From a checkpoint of a small mixture-of-experts model trained on Wikipedia.
Training: a variant of Adam for the experts, 500M tokens, 7636 steps.
Below are experts of layer 5 (counted from 0) of a mixture-of-experts language model. Rows are named router (the router's row for the expert), down (a neuron's output weights, with its number) and show model dimensions 192-255. Each number is 128 + 24 x the weight over its row's rms, rounded and kept within 0 to 255. Numbers have three digits each.
After each expert's rows: "raises" lists some tokens whose logits its average output raises strongly, later layers aside. This comes from a sample of Wikipedia text that the model never trained on.

# expert 21
router:132102091139131138125156099144129138127108121137120129123123139113093089149110113128171155133110105084087141121177121140114114123047159138126124164121119110151140111172133107114138150123137115
down0:134105156072154111134112117130112112119135111140146161136157161128121130143097109133054108147119120116165113099151129112098090113128115127144148165116128125088111138139102118119125111099141125
down1:115138097144149088096135134134117147134085136160107115119125113155166103084112136117140127108151128134163147123139142129087111126157146110106136142147150092135113107093083129151134136106076137
down2:190114136162157154096134135102151116166119137141108150113148115112113142152158120121115120097161081125111125136126137102117122121155121162110105151092128124088109093123102090107115136143146114
down3:115124130198127125128107129133089102146120139165104167151130110138088109116158102112111117106171149148115137113142106105127137085118129152161112140129146130164127135167190127128164145166124097
down4:120109151116131127123141122103086121131147110122163112112091131126129147108142115139185111120117135140109160138134133123162113171131168129118134147072127130125090123108142150122151127076106130
down5:126148159157084067145130165166138130099124100107115129137163125139099153124154122120137156138109129096097111114129133136119125161132131158121136134160113138123166164119132136153109103134093158
down6:082152144067178203109113121135118088122055111102141116183160114144137111158102133165114142130105101136103127132131148158132141142159168135087139087113129114134085097136091134174128095122163140
down7:169120112122112093135112118141165139100155123129112149100123136147140128144126095136096144120153128105147158130172139176094122083145074162092150135142116115096147092118100163162143097141116159
down8:140103137166121138085105113096098153122117141136129116132119108101095134152151091118082132143149095095109129172091144100132159152114123084138124157136088078075156109173122059125133129086139110
down9:155125143108138126113173093105168132134140126164111087113136114134131122179151097109137122128144079130148126104139109126130092149103116195126143167080126162118111145128085131174128135102080121
down10:130154213107147162111122161136135137138135132165138108121136145123118116140143129126168128097099138132113078099086129104172136166112130137086168100131086123113128110144127078145128122151127121
down11:127141121103144106154112121112115107104101142119121132124096164125158129122114137152098084114136131155130076099131148084117127169138186149118113122114163148107145105119149152134145189104113178
down12:089160085097159139118120135169116127090121121144154160122144152157111145104168115103102153102130121100111130137146125161144098138119101087164147118187095164138098113123133130097100097112135161
down13:137162154135143108120116142125110132120160143165136090115156129106141150127133113109090117148149160136151124083152135094145146098167101180154144167147121147119118156135097106125131106093115127
down14:151114114130155142146121158153144127116080096089115120135140170137095146113140121160129118090109170205157162095193081131119104127124136129174123105143159132141147159149127144142137089111151192
raises: " |", "-", "\n"

# expert 12
router:134135126108100127169144111144127114178095149136105127114093082103145174084170099124120147139138101118152120154113102155065131102108141071179101129132154146094104109106164176133100165138170104
down0:129146116156118170086143131105176137075106164137098132112173109160133084136098150133114108169112112146097109091141129155148182125108114132106125144116131149111144142125117136144111124102102102
down1:092167169114093106117095145167108117134103072128151110159102126145167175120167155125104127134151124106171131122144148142109164144125141136162104139132126091115157159095115137138124100129103165
down2:137162108146156101121139144107181140097123137107135148121148130130091142129090106162123142135103145107155087126119154105096137117083104168118155133131119134134148134163141134143121125141090120
down3:120135083154154117084110123083158126079115098111166124148101109164104152112141136126126155127110137099106146121142131119121111135115109134115109096153114135103117167130123109151071098109114122
down4:142113119133159129123129132164134156109120093139165125146136158111160090090146124164170114139123118146115165091120157126103152161098137162124203137126133094133143122137133093101090134105123128
down5:097143077114127142113110148148179140166167134166097080133142111093119144129110122133136142152141141101105119137137117126102163111099153115127148147138169143165109141114138078132126093115160167
down6:117147138132110134100124143167113136119142112118099117135133132118134126092135141172072119110135122141121135133119133166134155100088177136123126111154089128138172127109087128127105096107166110
down7:151142101113184120148102133101111129089109155130133166105120108085139148108115157079132106140146137142135114134087103092103119123182128132110123128157162163098122115133102148149165108149117152
down8:123097125124105122184101142116120111119131140149102146109141106136172150094143092112092151123159043107143069125105109152119115105154124094144122163118117155115131095124151165099124113134151140
down9:138089142153110071154161091129100127101151170123131143136134110136133156109154157143090105125101156165166117121181113125149139133157168149129140107145072115129152126115121129139128134170193106
down10:122109172180105133137153129131150130107104127140124120128144114150135101129124141106112176117101118161111146135155136134115133106176134112128133090136113135133119144119125142161140118142219134
down11:153142117116117125125129178158111125113130169124133113143164158100137094091103140111148115110113156112189138132101170176151074162147115103101115136138196096126101107140097173151150104136177144
down12:101129082153141126107105118133113147120123102110152116140093087119083106104100151124136093135088143082131157074144100103152086138093148139146127095089184122129144149134123126144153138181158142
down13:106142130143171163110131120131141151162134117163125129089114153146126162154187109123170089146127150115123124099134136130148111113108120127123128144099150103106135143149161101166123134126147092
down14:118099124138177089119121119157149175129119079132106135118137133151135130133172177129161162079143151099092132129117121129105149138140154118174151126140128111175160122047151128159137117111112136
raises: " |", "-", "\n", " In", " A"

# expert 14
router:141097154080138132182176160092133082099122149134099140114107125165115158128104114109104134118123114141150133130092088166120120118117108161073099124120092144132103168111122136167125136124130105
down0:124127149158159108142094125109143111139168119125092130135085131123132153160115149144140170097137116139143134123144147135113133095164122109090120117127137118130142134113112095137147101181141121
down1:120145113123145107119114097138098109139130150111118139120158127074113142093145153156127195064169103134120135115134157107117104136193154111092110139165134142137196142141120140116167106146133161
down2:127150167128141110182056162139104128133135114084127088129157130159142145165146123138088163154105167134138114139155123127138141115112086119142085104112109144113144065112129107116141177115144106
down3:115156063107160115105164133150136119154124102168109161076122103118101127148111142123135106139114157077149141154169113092164146129136115120177140128129122102117091108162145074108131143146109162
down4:118096137110129137114134112159178118090145094158123137098110177112139133122083115123108126133169105119122097147116144145144181115153111115144054106111148092111152177125139101059156124134149129
down5:121137102166098164155151110141134099098106169115112103176139145117175098132198155121141131134112130147133136176121089121137142164127130134142093098117178119113146179148157113088103122104148167
down6:103113130139135124113128111106143129121162135150126150120114177154114097155116084093159123158107133091148141118082141133092129081114119131124117164114110151149131141144117066117103133101097077
down7:118179152177158138137143090107109124147139135103177122198121137112109108172199139145165124120128163140144168109131167130134116131140110126105162111156143126103137093158120152186120096120133108
down8:091133114129142111119117123149150119148132114081121142150143092181112183178137115105135111121121121122116125165125140161128118161131111115140110132071108127084106099129129147090118147138118127
down9:110155128098117105118136118144092141137122139104146091199124123138154112117148148120128124110120129103109082155187110165147141132143149145154096116180088102127123078118100115110159104126158146
down10:078113146105166113081157136152103116134101122110129162164157106141133143106129124108145095165100106133165136141142086129144119167114123121144124110085119118099062058136143131153134140133109130
down11:107065107178088132123131131142133131150117125147141131071099131139098146107103126137122081164104121143153113125151124094131138159092148123135109098188130104153114120166128107117111126082127160
down12:132151140122125142138103168108142138116163103095111143138088124166162132147102136116088142089120095158136166121110165110148143104127085147145137114136140111128139097154086099140147113153131133
down13:116137127103126111123157151130131094082133117112124141120124110134091126132154109172182139087129130137131145095106128133087110139120134153153122136102116135150089167151105104152126114128115136
down14:137115137135124115111101143122113143108153142144098099134128149163126114109066173118098103148127094112120110127163159167130102115118155095150158115135173144150132159168088127133179103162172090
raises: " the", " their", " his", " a", " its", " these"

# expert 13
router:141145115166138137143084105158144139113136146122152141152161177123134141071143131063113118124133154099125088112111112110120076135152124128153076143157128121125152117113117144092108149117099145
down0:108142129115133136114117104152138109133189097126165093144104117145133131150144187177128147217092126130115177157106148103179141119119142111107152122101095133144122126172130110151107181115118104
down1:123125097125160138119139101149126131108153118124136150144105131121143074115086093136097091131130154126148141129138150155128171145096156141154116132097135130130146141171175117101161154113108110
down2:083131114060165111097113123172138132122150148123152131117116135125128162178143128111153168135083152132098170181120122129121145094107122115103149145108125112167124158094143115137148135140146127
down3:155141180125096135140150134137106152134125134118115123175095118157126120073133109096093120122136144131147114116093112108101140116151086136134102118108122081175143117109123109114098080146086132
down4:117148124120119098152096129128097163136179142122162109156127120112084138124115149131090109102160175149076131136191137137112170128138161163154168137111133178118149115129140089101097147116145130
down5:118136119111106134168090120125103130137155127144121108124094093108112129145159161137138115108106110100125163150122145124131144123118159160123089140179110115133076123131146140127172140177134128
down6:139062122171118137130165145121162111113128151144101133122138120119106136099141088104114147120144082116114154093129107105137157111145141125143128088169111174121105198135134100105164119091107139
down7:155118111138116131103139101154143129112140130097177136102177104130118174131122196205149130156138120081113115160164159143156119094124106128101116135130120122106126162121105135141147096145149131
down8:102121067096117136123136102156138168129120148156159121131157167159137153169133137098163158147141135121154082118068110093142103108130110141133092195110111160090097078111083159179101112144142132
down9:110141126143099112146123145112131112136135145134130138134122114129126156150135130110145136112144169148137122128157102146130136161127122124127141123150152132067137117123147112109107137108145122
down10:098132160113130126154141167083142129142112148142146109145098141134109146152142137159102110134118096116114124109107129156132171121148150089146162117135161129146101103132133133139134129100134137
down11:165114126128097179150193105138129137101153069122148139109151133126115114129101137131151164134139149169072137137148162173127142111087098163138141144124102120141138131122130128107135118113115133
down12:124131125138132114144141175155089168148128089133140074152140134162127129111135137111104115140101105080140115111142163140144104161132145114073127114120193107114121147135152089139107120109126120
down13:132124132161190079115098120137117106111147164130093133142100104074121140122164129147196188146106114128129126121133117107149095132107141110104142120118097130147115116140086147151168133144198089
down14:125110113135137157133117117131134155132093146109088131125160091188086132139175110094140109128051124116154137149120100110107128150128101144101143157088161168104116104122112153154189125110167110
raises: ",", " to", " in", " of", ".", " and"

# expert 23
router:111101079140125124103098160149107120134149139108103151115098154103089124155178147152162107136151144157112141121179143092163175106127093179136097141115138139153164077157151082121128127079094146
down0:098117096123133151102118153147140128141162158135151192098145155128139132135117173131152133140137152118070141168167114107122116106088133147080117134113132113152115156125117113088134126151100129
down1:140117114115156138158147121115085118171129122161161135159044110125133104109115085103143153118083118109098142126125122121137135104119117104143102136096134090091097081127161149135148124124127183
down2:127126148140180102130177100121168163127139132078115105130080115163112063128158112158108106113108121114139143132123123140125132086139169151145129117118149125142100121180153104135136120146127151
down3:127171153122106109126157087147106099126120109124118146126122102134152142091142112172099124077100159155162102136142100145145070088083159144107122108132120109108091119126125125104138128095133135
down4:135141123145120093116175128126100119136109122126122116145115124132137094095086123145155094156135145132112146134125120151141119095124135148157172102098135122150118093134144091147131095118124138
down5:109143143166099109145127151096101106109138128116182131125070110131118146139125120128144094117130104148096134150145130114141158126137132168078141092081107082119158092152154148136129145146127136
down6:151131125167134130150083128109149098124131159151136171115134139124144179131196093108130169114111115135133103080111104113133126155150134104143116121138169131161117106119122137176103101098151122
down7:142098140144112103116131158146105121109114155123161124144100119123188150082100126133109134166123085135172094122131147103203097156155131121150123129135108124103136086129121186136117177113117151
down8:088153157114119147091143168135133143125089136174145092120171092107131135122096154075161140139124064114112147092104134146139160102120138124141155097099100153157097130172125155116124124105111107
down9:111135167117116120082165149109158115112112130131101111132105136113139130096166141162120122129089129179172106102109122120130130082126116131108089118140115145127115117119124162132144116135157162
down10:126113135142149149143134090191160133144136141145110112110131138116183114108140195167136111140132152192146167132151124148139107103132129142126156108182083111167134170100135128103148122144131147
down11:085149135124164166120085106167102076098134140074131154194119110115113123100138134135138143154081130177135122094142109132151097115104158133122134116152133106137165121090127129144117109114111135
down12:144148116138090123156132092104156141166148132112153134169159159117132113148063101095120176108102133120159116149151137147123108144108121133144162111129127164109091173088129149109118119136107072
down13:068120128123123106133118091141104114117074117070116091157122125119102123124132138159135102138105117166115081099136128135132137116119178166109118118131180149144163145122155093100139132091142123
down14:101149131143133141162097134122142096099119124119139139129176172093119142140125159120094174114095118142121136106116111142176138127156143178105102172129101141109173125146079157151098099133130156
raises: "})", "=====", "Scientific"

# expert 11
router:102140099097078080063167092070135146127149120125127108138155117137130107123070152130167154171152146147148134109138147123113181137175100149154144146109088124088157130136144148146140128124158132
down0:160164168124128110146133067128110127104083113120138111136120154165123115125160101125145124126119147103130133121166114116140157106084149138113117110064139151160131133125142086123115141138130123
down1:091159128135113156132094153122097109156129111149162115150102159121103105100125181087156142128096112101137163103090122101111117137135112141142174130190138118121143134124103111123108116122116111
down2:151158156121107173140145126133117148112165141087094109152126091123115098124096176145119143122133086100156111067083137123118181102135107112093125156120139163162127089165083115085124102148147124
down3:122135125168112139105169120085119131195102128128177078158143174120096092128151155111128090100158135106124152092161108103121179116146148089167184100068129099129123103116109103143129119125080118
down4:104128131171145092114125170122103143086097132115160098160166142128151140119111139177127099137149158126120123151157119131072126124163108177113144150101104107110141139148071124122123131109167147
down5:141156193146159107116121162143080146136108126126138120138121114119111127133136086150127099150144119149102115132140124130130141124104104150130089151120127125121126116111157133178147130127100120
down6:139129115141141166159166154122137149108113118135160132124128159075108088111114106139148120149114132145105103091150119147118133114115140170122131100081149153086127149097109115151134125110146125
down7:163130125173128094118127117131139115124132145104115155145106139101138107120124135129126122137114116131163116132132135124111098121161122130117154105127104127082117118149172106097125115160208167
down8:117125139137125155091098135175116100100152115144128118138116138094127173105087106115167155128167115113101119150105120173149121163092145137155124133109133130189112135171088155107139144136174094
down9:121168158117124118127124096125136139112122121126109127156102150165131133099113145160128085117155145188153080120132095095118149119093131100150135122184129144121105147086120118132135114147119130
down10:151157131146107080141076163124090136126140178115162104112131095133106123135076135139123138142110105144157157151130146133092116163109123141130138121102138131116136091152057140115132164136072106
down11:128142169144149167122143092133121136142132083097127130121133163054123121139105113124130086130120099138123180128090141128126125109095157134146122132111148107094135101154172100127122125162125121
down12:098126095172154181145142124092111125121129112165113110113151129135161164146114126133155117131130124118129099144184124129125159145135142138135139112176129119118132171134135120138128093122142122
down13:130157169147167136136083154108109168108159108136132128145133123118121127149124077072113184113120121115108101171113115135143112179100146087155119103109107145154111134144109149131102138135132111
down14:112120203123114124141152159125135121125160114126134132147164088098127134130144161122111135108139115178123120089166118139102143166151153129095117118162139046134142129130079151131146093133100153
raises: " of", " that", "-", "'", " cl"